config.yaml
hidden_size: 192
n_experts: 40
balance_bias: false
head_dim: 32
vocab_size: 32768
norm_place: "pre"
norm_eps: 1e-05
init_std_qkv: 0.0318
optimizer: "muon_variant"
warmup_steps: 200
decay_shape: "exp"
train_tokens: 468800000
Below are experts of layer 4 (counted from 0) of a mixture-of-experts language model. Rows are named router (the router's row for the expert), gate (a neuron's input weights, with its number), up (a neuron's input weights, with its number) and show model dimensions 0-191. Each number is 50 + 10 x the weight over its row's rms, rounded and kept within 0 to 99.
After each expert's rows: "mostly gets" lists some tokens that are sent to it at least half of the time; "comes after" lists some tokens at least twice as common just before its tokens as in all text. This comes from a sample of Wikipedia text that the model never trained on. Tokens count by the router's weight.

# expert 24
router:63 53 53 33 58 28 49 39 46 47 31 41 43 31 50 45 56 73 53 51 44 50 53 55 64 60 54 45 52 55 63 31 64 57 44 35 65 48 63 65 50 31 46 58 61 48 38 48 57 29 61 40 43 46 58 58 68 55 53 61 74 52 66 50 60 53 34 53 63 64 51 56 51 55 56 46 35 41 62 58 40 28 61 52 51 55 47 57 48 49 50 64 48 35 60 51 58 38 51 52 48 33 34 50 36 33 44 61 59 65 55 45 37 62 45 49 49 50 49 57 44 47 52 63 51 37 59 29 60 33 49 39 27 47 53 56 40 66 39 47 57 37 54 51 51 64 57 54 44 53 64 38 51 43 51 52 49 54 57 67 54 39 61 58 50 53 54 50 42 73 47 58 28 47 59 38 55 50 52 56 40 56 52 39 61 57 74 57 55 52 39 47
gate0:51 60 51 55 59 41 66 43 58 45 73 42 51 52 43 62 47 44 51 42 66 52 56 55 48 60 55 68 46 57 43 39 48 39 33 60 63 36 45 51 49 61 43 62 50 45 51 61 51 50 46 31 50 40 44 53 52 41 33 42 48 54 59 40 37 43 46 42 59 62 55 72 58 52 46 60 63 66 54 57 53 70 47 80 34 56 63 53 31 74 44 52 73 39 56 39 50 62 57 48 59 55 41 52 45 33 50 59 56 46 52 47 41 49 47 32 18 57 47 48 63 53 33 64 58 51 49 53 50 72 53 55 58 49 47 45 56 64 59 38 55 45 56 55 34 40 66 61 53 55 53 42 62 47 36 52 57 66 55 44 44 60 45 45 51 42 49 39 43 48 33 28 59 45 43 43 53 49 47 46 39 39 45 60 68 61 37 40 38 51 48 69
up0:52 63 48 37 49 78 29 52 38 54 29 53 65 35 64 47 60 33 38 40 33 65 58 41 63 47 38 35 63 62 45 52 58 36 45 32 46 52 56 54 54 50 40 52 36 58 35 67 44 56 47 54 44 48 46 41 38 58 62 46 45 51 56 51 56 62 53 59 38 50 42 51 43 36 40 34 64 56 51 46 55 36 49 32 46 50 51 58 44 36 55 34 34 57 33 53 53 59 50 45 48 32 59 54 59 56 57 40 50 53 41 47 61 56 58 32 45 51 72 50 28 56 57 60 39 34 51 59 43 61 55 41 35 43 52 52 45 42 40 28 50 49 56 57 54 70 46 36 44 57 68 39 45 37 38 59 42 43 60 41 52 64 58 49 41 40 56 46 47 62 47 60 37 51 54 32 48 55 64 43 42 38 37 44 46 51 63 63 61 44 53 57
mostly gets: " a", "The", " the", " an", " The", "="
comes after: " of", " in", " is", " with", " as", " by"

# expert 2
router:54 45 48 49 45 57 37 46 39 57 41 71 61 62 48 51 44 41 46 59 72 53 36 58 45 47 57 42 45 56 51 41 54 54 44 55 61 34 63 44 45 69 49 59 48 66 57 47 55 53 35 41 43 42 62 43 41 53 52 57 58 51 54 52 47 51 50 49 38 38 44 56 27 49 39 47 48 39 49 49 48 45 50 32 57 43 38 44 48 39 47 49 64 43 51 44 52 46 50 49 32 44 51 57 51 81 33 60 57 52 57 61 52 54 50 38 67 46 45 52 58 47 62 34 46 45 61 26 47 49 40 50 41 45 36 52 42 39 43 36 61 14 71 53 60 54 53 52 42 38 48 74 42 40 61 43 61 45 45 46 44 53 20 46 59 48 65 50 28 39 56 64 64 57 59 53 49 39 49 40 43 52 52 47 54 50 54 46 61 65 68 79
gate0:43 52 60 46 45 44 38 37 46 62 56 63 43 37 65 51 43 41 40 50 47 42 59 62 49 50 56 46 35 54 60 42 52 62 73 51 60 43 38 50 48 51 49 44 40 71 50 62 56 61 37 61 59 55 46 24 47 49 61 53 54 45 63 58 39 51 53 25 57 27 47 63 60 49 36 42 57 44 63 62 41 51 47 40 43 60 36 55 60 38 69 42 46 38 58 57 53 56 52 37 42 49 45 39 43 46 45 36 58 64 75 49 50 30 46 47 51 46 63 40 70 53 50 63 41 39 46 33 50 64 48 47 41 43 44 50 56 40 54 30 51 57 40 42 55 62 65 36 32 53 58 68 36 50 58 55 53 20 53 43 40 60 36 46 52 58 47 45 59 43 49 62 40 51 45 56 62 34 59 60 47 72 44 57 32 41 46 49 54 62 54 48
up0:47 70 32 46 60 45 63 51 54 53 55 28 58 51 31 55 63 62 40 52 54 51 54 50 48 49 44 41 66 50 48 63 46 47 41 40 48 53 66 48 49 44 41 58 46 38 52 33 55 63 68 32 40 52 48 55 62 36 57 55 58 55 42 40 60 64 64 58 54 51 60 44 39 34 55 52 40 53 40 39 43 64 47 63 66 58 65 36 43 68 53 41 46 43 57 44 48 33 44 72 51 59 57 51 44 46 28 60 44 36 30 54 59 54 75 56 52 65 35 54 44 51 35 45 55 39 50 52 44 39 65 39 46 34 55 54 40 42 44 46 61 70 73 52 48 37 35 55 58 35 44 38 62 43 36 45 50 63 56 73 58 39 71 51 41 61 45 35 58 54 58 53 54 40 41 40 42 47 45 46 52 51 44 50 51 61 51 38 62 51 49 42
mostly gets: "12", "11", "17", "15", "13", "18"
comes after: " ", "-", "–", " (", "201", "202"

# expert 1
router:57 63 44 41 43 60 55 52 64 35 49 39 59 42 58 32 36 58 42 43 53 65 54 64 62 52 49 61 53 61 49 30 67 54 51 42 53 46 51 51 45 43 64 52 58 58 44 51 41 27 47 65 62 51 58 36 68 34 56 60 64 49 53 50 39 62 50 64 44 53 76 54 64 63 49 58 43 46 49 43 39 55 36 58 63 61 53 59 50 46 46 64 46 54 52 32 55 48 49 50 45 54 45 42 33 41 45 41 69 52 45 50 45 51 50 47 51 35 34 59 37 61 56 56 47 55 40 52 41 41 45 62 32 53 64 69 28 39 62 47 50 40 66 69 47 47 57 59 68 56 62 38 57 57 49 52 45 48 46 58 65 41 66 48 30 33 68 51 61 43 52 38 55 61 61 43 56 61 52 41 34 65 41 28 48 64 46 53 49 46 44 36
gate0:49 54 48 50 52 60 25 52 37 60 49 35 59 43 49 74 64 49 35 58 42 75 47 44 55 53 46 46 46 71 45 48 49 59 51 33 68 40 44 45 54 53 42 52 47 48 50 56 53 46 45 53 70 50 53 33 54 30 33 76 50 52 32 40 55 40 45 50 73 33 57 51 45 43 55 59 65 57 61 54 56 46 41 29 53 48 56 44 37 45 41 37 57 28 49 40 53 58 61 43 48 46 58 66 28 50 53 57 53 58 37 67 50 77 60 52 49 35 30 59 61 44 60 62 51 50 42 44 51 62 44 41 54 70 57 57 32 39 55 42 54 44 46 56 62 50 48 52 49 36 55 51 57 64 45 47 40 58 37 58 51 48 58 51 46 65 37 40 59 47 32 53 31 50 54 47 55 56 41 53 45 55 57 46 42 60 59 28 54 48 45 51
up0:53 65 50 54 24 58 56 45 49 43 50 51 63 71 49 64 56 44 50 51 56 43 45 54 28 54 41 49 56 74 34 55 54 43 36 42 58 55 38 50 58 47 47 47 51 40 63 53 49 62 53 47 63 63 39 60 48 56 48 49 45 44 44 36 57 35 43 45 49 38 38 30 40 53 55 55 52 45 40 66 54 47 47 44 49 35 34 39 46 47 36 56 43 59 46 50 54 62 50 50 54 37 53 19 43 58 37 53 69 45 46 47 69 77 44 33 46 44 51 62 41 50 47 51 64 50 41 59 42 69 31 61 62 67 46 39 52 47 53 59 46 40 71 45 57 51 56 57 58 33 38 59 57 58 35 30 54 67 49 63 49 60 59 54 46 57 46 63 63 57 40 48 40 57 41 38 47 48 66 70 57 46 46 38 47 66 50 44 38 42 35 45
mostly gets: " the", " his", " first", " its", " The", " their"
comes after: " in", " of", " at", " the", " to", " for"

# expert 6
router:36 34 50 53 52 53 53 45 50 65 64 70 57 43 39 44 60 43 52 40 67 51 57 47 41 48 51 42 51 57 56 33 42 52 58 45 46 59 27 60 54 31 45 47 43 50 58 60 56 61 61 50 64 66 38 51 32 59 56 65 51 36 42 53 32 55 51 56 40 32 51 56 62 39 40 55 60 77 53 53 50 65 49 64 58 33 32 44 67 42 55 43 46 61 43 53 54 40 64 49 66 51 51 41 73 77 63 37 52 57 57 57 59 45 60 61 62 37 47 51 52 42 54 44 54 60 64 58 25 53 47 55 49 50 41 53 58 46 60 45 62 55 57 57 58 57 51 57 57 39 44 36 71 63 44 42 54 33 55 66 46 43 30 53 58 38 55 32 56 51 41 60 58 56 58 37 50 47 61 50 55 55 61 61 54 55 52 58 54 30 54 35
gate1:55 55 44 50 45 55 41 50 50 50 45 55 44 45 34 38 62 40 61 37 42 60 56 40 33 54 50 48 46 43 60 56 57 39 53 65 43 60 67 45 44 71 58 33 48 43 50 55 65 49 45 52 62 46 53 64 51 44 57 49 46 46 55 53 47 47 46 61 76 46 49 45 60 60 27 57 52 43 58 55 39 45 60 60 39 62 42 29 65 58 35 47 41 47 43 27 37 42 53 59 56 46 58 55 52 49 54 35 40 52 28 61 52 54 62 49 45 37 62 55 62 48 47 46 47 59 67 62 48 37 55 56 68 54 47 62 39 52 55 53 67 60 70 65 66 66 60 57 54 51 51 68 56 49 59 47 45 51 46 28 36 42 50 44 52 52 60 57 68 51 36 69 67 61 47 43 42 28 65 36 57 37 65 58 44 50 66 57 65 41 62 62
up1:45 63 55 52 53 24 58 48 44 47 23 64 60 52 32 50 44 49 42 49 46 43 56 34 61 41 42 56 45 47 42 46 52 45 59 42 45 29 54 37 56 35 61 36 62 34 46 50 64 53 49 47 44 41 57 57 32 67 37 51 52 37 41 55 48 42 59 46 48 47 22 55 58 32 40 52 57 47 47 36 58 56 45 48 29 44 53 62 50 38 42 42 52 69 50 56 49 49 55 58 51 56 42 50 42 34 39 54 52 39 43 51 73 40 55 52 50 58 46 53 56 57 33 31 43 46 43 44 49 41 51 35 48 79 64 37 56 49 47 33 42 48 41 55 44 53 53 41 49 39 25 51 45 51 40 46 53 45 61 43 33 47 57 66 48 40 42 38 39 51 61 57 67 31 67 50 42 59 52 47 48 69 30 36 42 32 51 41 56 51 42 41
mostly gets: " Co", " Be", " Ro", " FW", " Ben", " TBD"
comes after: " |", ";", "–", " de", " V", " —;"

# expert 26
router:46 54 42 53 69 55 53 54 25 48 49 54 53 41 32 50 61 53 50 62 39 53 52 32 44 50 52 33 31 37 38 49 29 31 51 68 53 47 29 42 42 60 61 59 53 19 74 59 45 58 56 52 54 43 47 54 52 49 50 46 73 45 46 60 47 48 53 51 35 38 39 58 40 50 41 60 43 60 44 40 53 55 42 61 51 42 35 44 37 60 61 30 42 61 52 46 58 55 57 73 41 59 57 44 55 65 37 70 48 51 50 51 57 66 56 65 68 50 45 44 58 47 52 39 50 52 50 55 57 48 45 33 49 43 46 81 45 37 56 41 51 42 54 45 65 45 44 56 45 38 66 40 58 42 44 51 58 42 64 48 45 47 58 52 52 55 42 44 48 42 60 45 57 52 53 24 54 65 40 41 58 43 45 46 28 42 35 53 46 62 52 53
gate1:49 51 49 61 55 47 61 52 51 52 53 47 25 70 48 53 47 70 43 38 59 58 45 39 52 45 73 44 66 56 32 47 42 48 63 56 41 40 48 41 32 54 47 52 54 41 54 65 58 57 64 52 46 57 31 41 52 34 57 52 49 60 62 49 55 55 62 49 49 54 32 41 44 55 36 56 44 48 40 59 50 57 56 70 68 59 61 61 66 65 30 45 56 52 54 54 36 51 36 59 54 57 46 53 41 39 44 52 57 40 44 44 61 51 48 33 44 45 52 35 41 56 69 60 52 48 46 44 65 39 52 55 66 48 62 38 54 46 43 51 46 47 68 62 56 54 62 49 46 58 65 52 55 40 59 49 46 62 56 38 49 45 34 54 53 65 66 36 22 56 64 54 61 42 47 53 47 62 37 39 61 62 47 60 41 30 26 46 55 28 40 36
up1:37 38 33 39 53 44 70 49 45 48 48 52 46 61 46 34 49 61 79 67 60 61 38 56 31 53 53 40 57 52 37 50 47 38 55 52 41 67 24 42 51 60 40 46 51 45 46 66 41 49 52 59 38 63 49 41 42 41 55 52 49 48 52 30 52 44 65 49 37 43 53 40 30 55 35 43 51 54 47 52 49 61 56 62 78 50 57 43 48 59 41 66 64 53 55 41 31 58 44 73 56 50 60 54 48 36 61 47 52 35 48 47 64 58 44 47 55 56 39 38 53 57 51 57 60 31 37 58 49 53 47 51 58 36 69 33 56 31 41 55 44 48 56 49 40 64 62 59 54 55 61 60 44 52 39 62 49 69 49 60 45 50 48 60 46 76 59 58 44 49 47 44 52 57 57 32 68 52 51 47 58 58 40 46 45 40 35 64 60 48 39 58
mostly gets: " ", "201", "202", "199", "197", "198"
comes after: " |", " ", "|", ":", ";", "1"

# expert 14
router:53 38 67 57 57 45 48 48 55 56 41 59 47 56 55 52 53 38 46 50 54 47 58 52 35 45 63 47 42 48 42 62 39 54 61 71 44 36 43 51 60 38 46 56 58 53 54 60 37 47 60 49 52 51 43 44 63 52 52 70 43 49 29 61 48 39 48 51 39 39 65 54 59 36 59 37 60 76 53 35 27 40 35 56 51 43 32 61 33 29 47 36 57 47 47 46 67 64 48 43 58 52 44 46 52 56 52 60 36 42 43 46 52 63 43 48 32 52 43 60 63 50 36 46 52 58 76 58 60 74 46 55 66 37 63 35 54 49 46 50 46 57 48 36 46 56 50 53 46 69 42 22 48 45 37 51 58 33 37 51 48 42 43 41 53 65 66 45 60 55 31 55 52 52 50 45 40 45 50 56 62 45 50 41 23 42 65 48 33 55 54 54
gate1:52 47 57 66 43 50 40 40 36 54 32 61 59 57 46 48 50 52 56 21 62 45 63 44 56 45 50 43 37 35 36 44 53 37 47 43 51 53 36 39 50 55 38 51 53 49 59 56 66 50 60 32 52 65 49 58 50 53 49 71 34 52 47 64 44 59 54 49 63 45 60 57 53 47 55 30 50 57 46 43 42 46 60 40 72 50 38 65 48 68 46 33 51 71 38 40 51 49 57 55 65 53 70 60 32 60 47 57 45 50 55 57 44 53 34 63 42 47 42 46 41 52 44 45 34 49 59 53 51 63 46 42 39 27 48 48 58 44 52 37 54 35 42 44 60 53 52 34 41 50 74 59 52 51 44 67 47 54 41 52 32 47 50 62 66 53 49 28 33 58 46 63 54 59 43 36 56 54 66 43 46 45 74 39 58 48 56 55 35 67 40 47
up1:79 40 66 76 40 56 47 34 19 51 56 59 50 61 36 43 36 60 68 35 73 40 65 56 48 50 52 38 44 60 45 43 49 52 59 51 54 47 42 43 51 42 35 55 52 39 55 42 57 43 63 56 35 56 47 53 42 47 59 74 41 46 47 69 41 46 63 42 39 37 46 51 51 42 36 34 44 58 36 53 53 44 50 54 76 34 67 51 42 58 51 52 55 60 49 44 45 43 45 59 56 53 50 61 44 59 59 70 48 61 49 48 36 38 51 50 54 44 53 40 32 50 45 53 38 55 59 37 58 46 58 35 38 38 40 51 45 51 48 46 58 45 56 41 55 41 44 48 48 39 47 56 39 49 60 64 42 62 40 45 49 70 42 39 49 56 53 41 37 64 34 57 62 51 65 45 75 39 66 36 48 50 61 42 47 64 46 44 51 48 52 40
mostly gets: " You", " Los", " Win", " Tom", " El", " Em"
comes after: " |", "|", " \"", "0", "1", ";"

# expert 37
router:31 43 45 33 35 53 47 58 54 36 52 74 49 52 50 45 28 51 32 55 62 45 43 41 46 34 38 48 52 60 51 64 57 44 43 36 51 68 66 52 45 48 42 54 27 54 45 44 37 30 47 65 46 43 43 45 45 65 54 44 46 56 29 61 50 49 34 50 19 53 50 48 40 61 57 66 54 52 61 47 54 50 46 51 41 59 43 52 60 54 66 59 55 46 47 55 53 30 52 55 35 50 49 32 44 62 46 35 46 50 48 51 56 44 56 48 66 57 37 41 53 50 39 63 57 42 54 46 33 33 41 58 37 59 73 55 42 41 62 67 51 62 56 51 51 37 53 50 57 61 51 61 73 50 73 70 59 40 52 49 31 56 54 52 54 49 56 53 55 50 50 40 39 56 45 54 38 54 47 41 47 53 64 60 68 59 48 48 31 57 51 53
gate1:47 57 28 42 54 52 44 61 54 63 59 54 40 60 44 54 57 34 55 46 45 42 45 53 51 53 61 60 55 59 62 42 44 49 32 51 49 33 54 53 40 51 61 58 34 45 56 40 63 46 55 52 47 38 48 46 39 56 58 57 37 41 55 40 57 67 55 48 67 45 39 63 86 53 51 47 62 64 66 54 33 39 44 51 50 45 54 47 52 65 59 56 59 64 53 42 35 35 63 53 64 49 42 56 54 32 48 47 62 53 37 51 42 37 40 55 44 44 52 49 57 62 60 40 54 41 34 51 54 46 58 63 54 53 63 46 54 61 28 60 63 32 49 56 38 64 54 34 29 26 61 44 52 64 57 55 67 55 29 43 44 36 50 41 40 58 45 47 50 43 41 64 43 51 50 41 43 62 66 35 41 39 49 48 39 40 49 53 71 57 46 30
up1:62 34 66 55 60 44 39 47 40 44 49 36 56 42 33 57 54 58 53 67 70 57 61 51 40 40 32 37 37 41 50 35 47 57 61 58 46 64 37 50 33 66 43 37 60 55 58 73 32 77 52 56 48 51 61 60 49 58 48 51 77 56 46 53 42 46 58 55 62 40 49 53 29 38 51 53 49 36 47 55 51 66 38 53 62 56 38 33 47 30 32 36 48 59 55 40 48 60 41 54 51 64 62 49 64 51 54 66 38 46 57 44 42 50 70 46 55 61 64 51 47 46 41 50 29 62 59 45 52 54 40 53 38 40 35 55 49 52 56 55 33 50 54 51 41 34 59 51 67 46 48 48 46 46 36 42 39 35 56 47 60 49 50 41 48 29 53 50 59 60 53 51 65 55 63 53 59 52 44 61 45 39 56 44 40 44 48 39 36 57 49 61
mostly gets: " California", " York", " London", " Germany", " Italy", " China"
comes after: "201", "200", "199", "202", "198", "197"

# expert 36
router:57 63 39 53 64 34 62 46 41 53 67 62 48 64 35 52 81 49 50 66 28 54 37 51 46 46 49 32 37 48 41 53 21 43 41 53 60 43 35 59 43 54 59 47 66 21 68 67 42 52 54 46 69 49 56 66 48 53 39 39 71 50 44 57 48 53 57 38 42 50 45 67 50 41 46 56 40 51 40 34 55 53 51 58 49 43 50 49 53 54 54 34 36 53 55 55 59 56 59 67 47 60 54 55 36 68 57 69 52 49 44 52 50 65 54 67 53 44 45 38 53 53 59 39 57 58 57 45 62 43 39 29 64 51 48 61 43 49 66 36 44 57 48 61 49 41 40 50 52 35 67 36 53 48 40 45 49 40 59 48 46 41 67 61 57 59 50 41 54 38 56 54 55 60 54 35 58 61 50 48 61 47 36 52 55 43 40 42 53 64 50 57
gate1:39 54 51 41 50 42 50 72 50 54 44 38 47 61 47 51 58 60 65 49 42 34 59 53 59 52 46 34 57 50 35 38 49 51 48 39 55 27 47 48 45 58 58 74 42 37 48 46 48 43 55 49 53 49 52 53 46 40 73 41 44 44 55 44 46 64 49 60 24 64 54 51 43 71 61 52 70 67 47 45 59 64 53 53 34 58 51 65 47 47 63 42 40 41 37 40 46 47 61 45 53 41 45 63 59 46 54 44 54 40 28 37 53 52 38 56 63 43 46 61 52 48 63 30 50 44 49 59 56 52 47 54 25 51 43 39 37 36 62 53 46 30 61 51 32 37 47 64 35 59 57 45 36 62 47 50 54 65 43 47 40 54 60 56 28 42 35 47 51 34 55 52 60 49 65 46 40 61 47 54 60 53 59 60 63 50 46 48 72 36 33 42
up1:60 50 47 48 65 51 39 41 46 44 55 54 52 36 39 58 62 31 43 63 59 67 38 41 37 44 55 66 44 47 59 51 35 52 54 62 62 74 44 40 70 32 55 34 52 55 65 39 42 55 51 56 52 41 38 59 58 53 50 62 58 64 64 43 54 51 48 46 55 37 58 50 56 41 56 53 49 31 55 55 44 39 57 48 52 52 53 50 70 63 41 48 53 43 60 66 40 54 35 73 42 48 58 52 50 53 53 43 45 43 77 61 51 39 56 37 57 53 55 39 65 58 41 63 39 58 35 37 38 54 54 40 66 53 41 59 72 71 39 51 58 59 51 47 55 42 44 23 54 53 49 51 59 41 47 69 53 48 53 39 61 63 34 39 54 59 60 35 31 60 57 67 48 60 33 58 54 45 47 65 38 36 45 42 44 54 48 55 45 49 58 59
mostly gets: " ", "–", " (", "/", "_{", "("
comes after: " |", "|", ";", ":", " /", " November"

# expert 35
router:64 48 39 42 38 59 59 59 35 61 63 60 38 49 54 51 37 41 58 47 38 44 55 63 46 40 33 30 52 66 46 45 51 48 40 61 49 44 34 51 45 53 48 40 74 53 64 40 54 49 42 32 32 40 47 46 51 43 68 34 46 66 47 60 63 41 58 33 47 60 60 64 60 43 69 66 51 48 75 53 55 37 41 56 68 43 48 38 49 37 49 58 57 41 58 40 49 45 55 61 44 34 54 63 46 48 45 57 55 43 60 52 45 54 56 65 49 53 51 59 60 64 42 52 52 46 71 61 34 70 60 63 41 59 41 37 48 46 32 42 50 30 65 58 49 70 52 65 49 61 45 41 41 54 50 53 52 36 53 34 48 44 47 61 63 63 59 55 48 49 33 48 62 53 54 40 45 61 37 60 35 51 61 67 64 42 50 39 58 46 55 49
gate0:54 62 26 57 55 44 42 53 69 36 53 56 52 43 37 52 48 62 58 44 25 60 67 63 55 43 49 65 46 42 42 36 56 44 31 67 36 55 45 40 51 39 57 42 52 54 63 54 62 44 51 48 40 52 55 61 34 39 50 40 56 38 40 58 45 47 36 20 45 63 61 50 35 66 42 60 54 76 47 38 52 58 50 52 61 53 58 61 55 34 40 60 30 55 42 60 42 43 47 52 47 40 44 55 46 39 61 47 47 31 58 34 49 64 61 39 41 40 38 58 57 64 51 45 56 50 38 32 60 39 49 52 56 41 58 45 41 72 43 59 59 59 40 49 49 37 53 51 42 37 46 59 42 62 36 42 47 31 52 45 53 32 50 48 41 54 50 42 36 51 31 57 48 45 41 62 48 43 53 53 40 34 42 50 60 52 43 47 31 40 53 37
up0:59 44 48 61 45 53 43 42 58 42 54 41 54 48 62 40 57 50 68 59 61 39 64 52 36 60 61 56 63 65 49 57 40 53 51 46 56 48 32 69 69 49 46 72 50 73 43 53 66 65 56 47 31 43 46 46 49 38 42 48 35 42 60 51 64 38 51 51 34 49 38 66 48 42 45 63 58 36 47 59 45 61 43 48 50 48 60 71 55 64 53 62 70 55 52 60 44 43 56 49 50 68 37 65 75 38 53 59 47 50 44 46 63 50 60 47 64 49 40 52 46 54 58 55 64 43 52 40 55 31 48 28 63 55 40 48 52 55 35 43 58 52 43 41 57 57 56 47 60 55 53 46 49 58 38 64 65 50 58 54 42 55 38 44 49 54 62 32 35 43 35 56 57 58 55 66 40 40 61 53 83 24 56 52 49 53 51 41 43 59 54 54
mostly gets: " |", "|", " —;", " •", ");", ";"
comes after: " |\n", ")", "0", "1", "2", "3"

# expert 33
router:59 44 50 50 69 59 62 53 36 61 46 46 37 39 40 37 48 59 45 46 42 59 35 31 37 50 34 55 43 51 34 64 41 42 57 32 49 47 53 51 49 58 40 41 59 58 71 42 54 61 31 35 57 45 37 37 61 54 45 37 36 58 57 50 60 31 52 49 51 64 56 41 58 41 65 34 47 53 45 57 61 57 44 47 33 42 44 57 61 60 36 58 60 63 47 63 55 64 48 67 55 36 56 58 44 38 38 46 61 36 54 50 54 56 52 40 55 70 34 41 57 49 45 45 55 31 47 58 55 53 58 64 42 66 53 44 43 49 49 60 28 49 34 52 59 46 71 72 49 64 46 34 57 55 42 49 51 52 61 49 50 59 67 57 60 36 37 66 50 44 58 24 50 49 45 58 55 46 53 49 63 52 53 55 56 53 61 47 53 52 37 74
gate0:49 53 52 58 63 73 51 55 40 59 50 71 63 43 56 51 39 51 43 47 41 59 56 49 52 49 51 57 42 55 52 63 48 52 47 58 58 46 48 35 53 60 52 31 42 50 61 49 45 57 28 43 46 49 60 35 60 47 60 66 43 49 35 60 47 51 53 63 63 60 56 60 43 41 51 35 64 71 52 46 46 48 59 47 53 39 47 48 64 50 31 47 54 63 28 73 43 57 63 69 61 55 50 43 53 61 35 45 41 51 73 47 61 72 56 71 54 46 46 38 61 37 40 47 55 64 51 65 50 63 44 46 48 59 59 49 52 29 56 62 31 32 52 38 44 52 64 45 57 36 29 39 46 64 51 43 37 27 49 66 50 40 62 59 50 50 38 48 39 49 55 40 53 52 39 51 47 51 78 47 54 47 49 68 47 53 57 61 58 39 48 47
up0:41 62 31 41 54 38 55 70 56 38 36 44 43 53 51 61 60 66 48 45 33 50 54 44 41 60 40 50 49 47 60 62 31 43 50 34 52 49 68 42 50 54 41 56 54 43 58 53 53 53 50 36 52 65 51 37 66 50 52 44 36 45 32 63 55 51 44 41 29 48 49 56 32 39 50 57 66 67 54 61 54 34 47 57 42 42 47 57 46 52 32 66 46 45 49 67 32 48 61 48 60 60 62 53 52 24 54 51 65 46 50 41 36 47 41 61 41 53 64 79 54 43 58 32 43 44 49 53 50 65 58 48 32 35 56 32 60 67 43 33 20 67 58 59 62 35 49 48 59 51 52 44 50 54 31 55 53 64 56 44 42 56 56 65 49 49 54 54 57 55 54 61 59 48 42 63 54 53 45 47 44 42 55 49 54 48 41 51 58 50 60 39
mostly gets: "|", "-", "See", " *", "====", " See"
comes after: "\n", " |\n", ")\n", ".\n", "==\n", ";\n"

# expert 15
router:62 36 34 41 59 65 57 70 39 54 45 67 40 57 56 53 38 54 63 45 44 40 66 60 41 67 30 46 29 67 48 43 39 58 55 58 49 56 36 59 31 58 44 42 59 52 68 53 38 43 54 28 50 45 50 43 49 31 65 55 41 57 40 63 54 45 51 43 50 67 61 53 60 38 57 36 50 45 63 51 63 45 43 46 52 36 43 43 38 37 33 51 53 44 49 42 46 40 63 69 51 34 64 60 48 60 61 38 57 37 48 55 39 64 63 55 62 54 59 42 55 55 54 48 52 62 62 62 40 62 43 51 49 53 44 46 42 62 48 53 47 32 40 62 54 62 51 57 35 44 48 63 33 50 32 55 48 39 64 38 48 41 46 68 59 38 45 58 58 51 42 63 66 56 61 49 54 44 48 68 44 46 61 45 45 40 63 41 57 36 39 56
gate0:35 63 40 40 57 57 39 43 50 53 62 46 47 44 38 45 40 49 48 53 46 33 42 31 44 46 49 52 45 54 47 53 33 49 60 36 56 54 60 44 40 47 47 51 55 53 37 57 52 49 43 62 49 50 42 48 50 50 65 37 35 63 62 52 34 47 42 54 35 36 52 65 48 38 52 43 56 41 59 57 43 32 38 45 35 45 40 66 48 49 41 42 68 48 42 41 56 42 67 63 49 37 38 53 59 48 51 51 57 54 75 31 48 52 31 44 37 55 23 65 53 52 44 69 54 38 58 44 37 55 51 59 57 51 56 57 39 68 54 61 47 32 66 47 38 54 63 47 38 37 45 53 62 49 50 67 38 49 39 51 56 54 58 50 53 56 78 42 43 24 58 66 45 50 56 50 64 64 54 40 51 63 49 47 72 60 42 64 35 30 44 49
up0:47 50 52 65 42 44 60 41 43 48 42 35 41 65 62 52 59 42 65 56 65 37 60 54 45 58 56 28 72 47 45 65 58 60 49 64 46 53 52 64 64 42 54 54 60 32 56 45 61 69 47 40 45 49 42 63 55 40 64 61 65 45 41 49 59 43 35 42 43 60 50 39 48 56 63 54 57 50 64 56 53 57 49 43 60 51 79 41 61 60 29 56 44 58 61 62 61 48 41 49 49 60 57 43 64 47 51 54 46 46 54 54 58 62 58 55 65 53 66 46 59 45 45 46 41 48 46 58 59 57 51 60 49 35 44 52 72 32 42 42 46 52 40 45 66 51 32 50 65 67 64 46 39 62 43 49 73 52 51 56 57 45 51 54 35 65 45 47 27 63 53 48 52 50 47 61 15 43 49 58 49 35 50 50 47 62 48 41 65 61 57 46
mostly gets: "|", "See", " Nominated", " Votes", "|---|---|---|---|---|---|\n", " FW"
comes after: " |\n", " |", "|", "\n", " |\n\n", "===\n\n"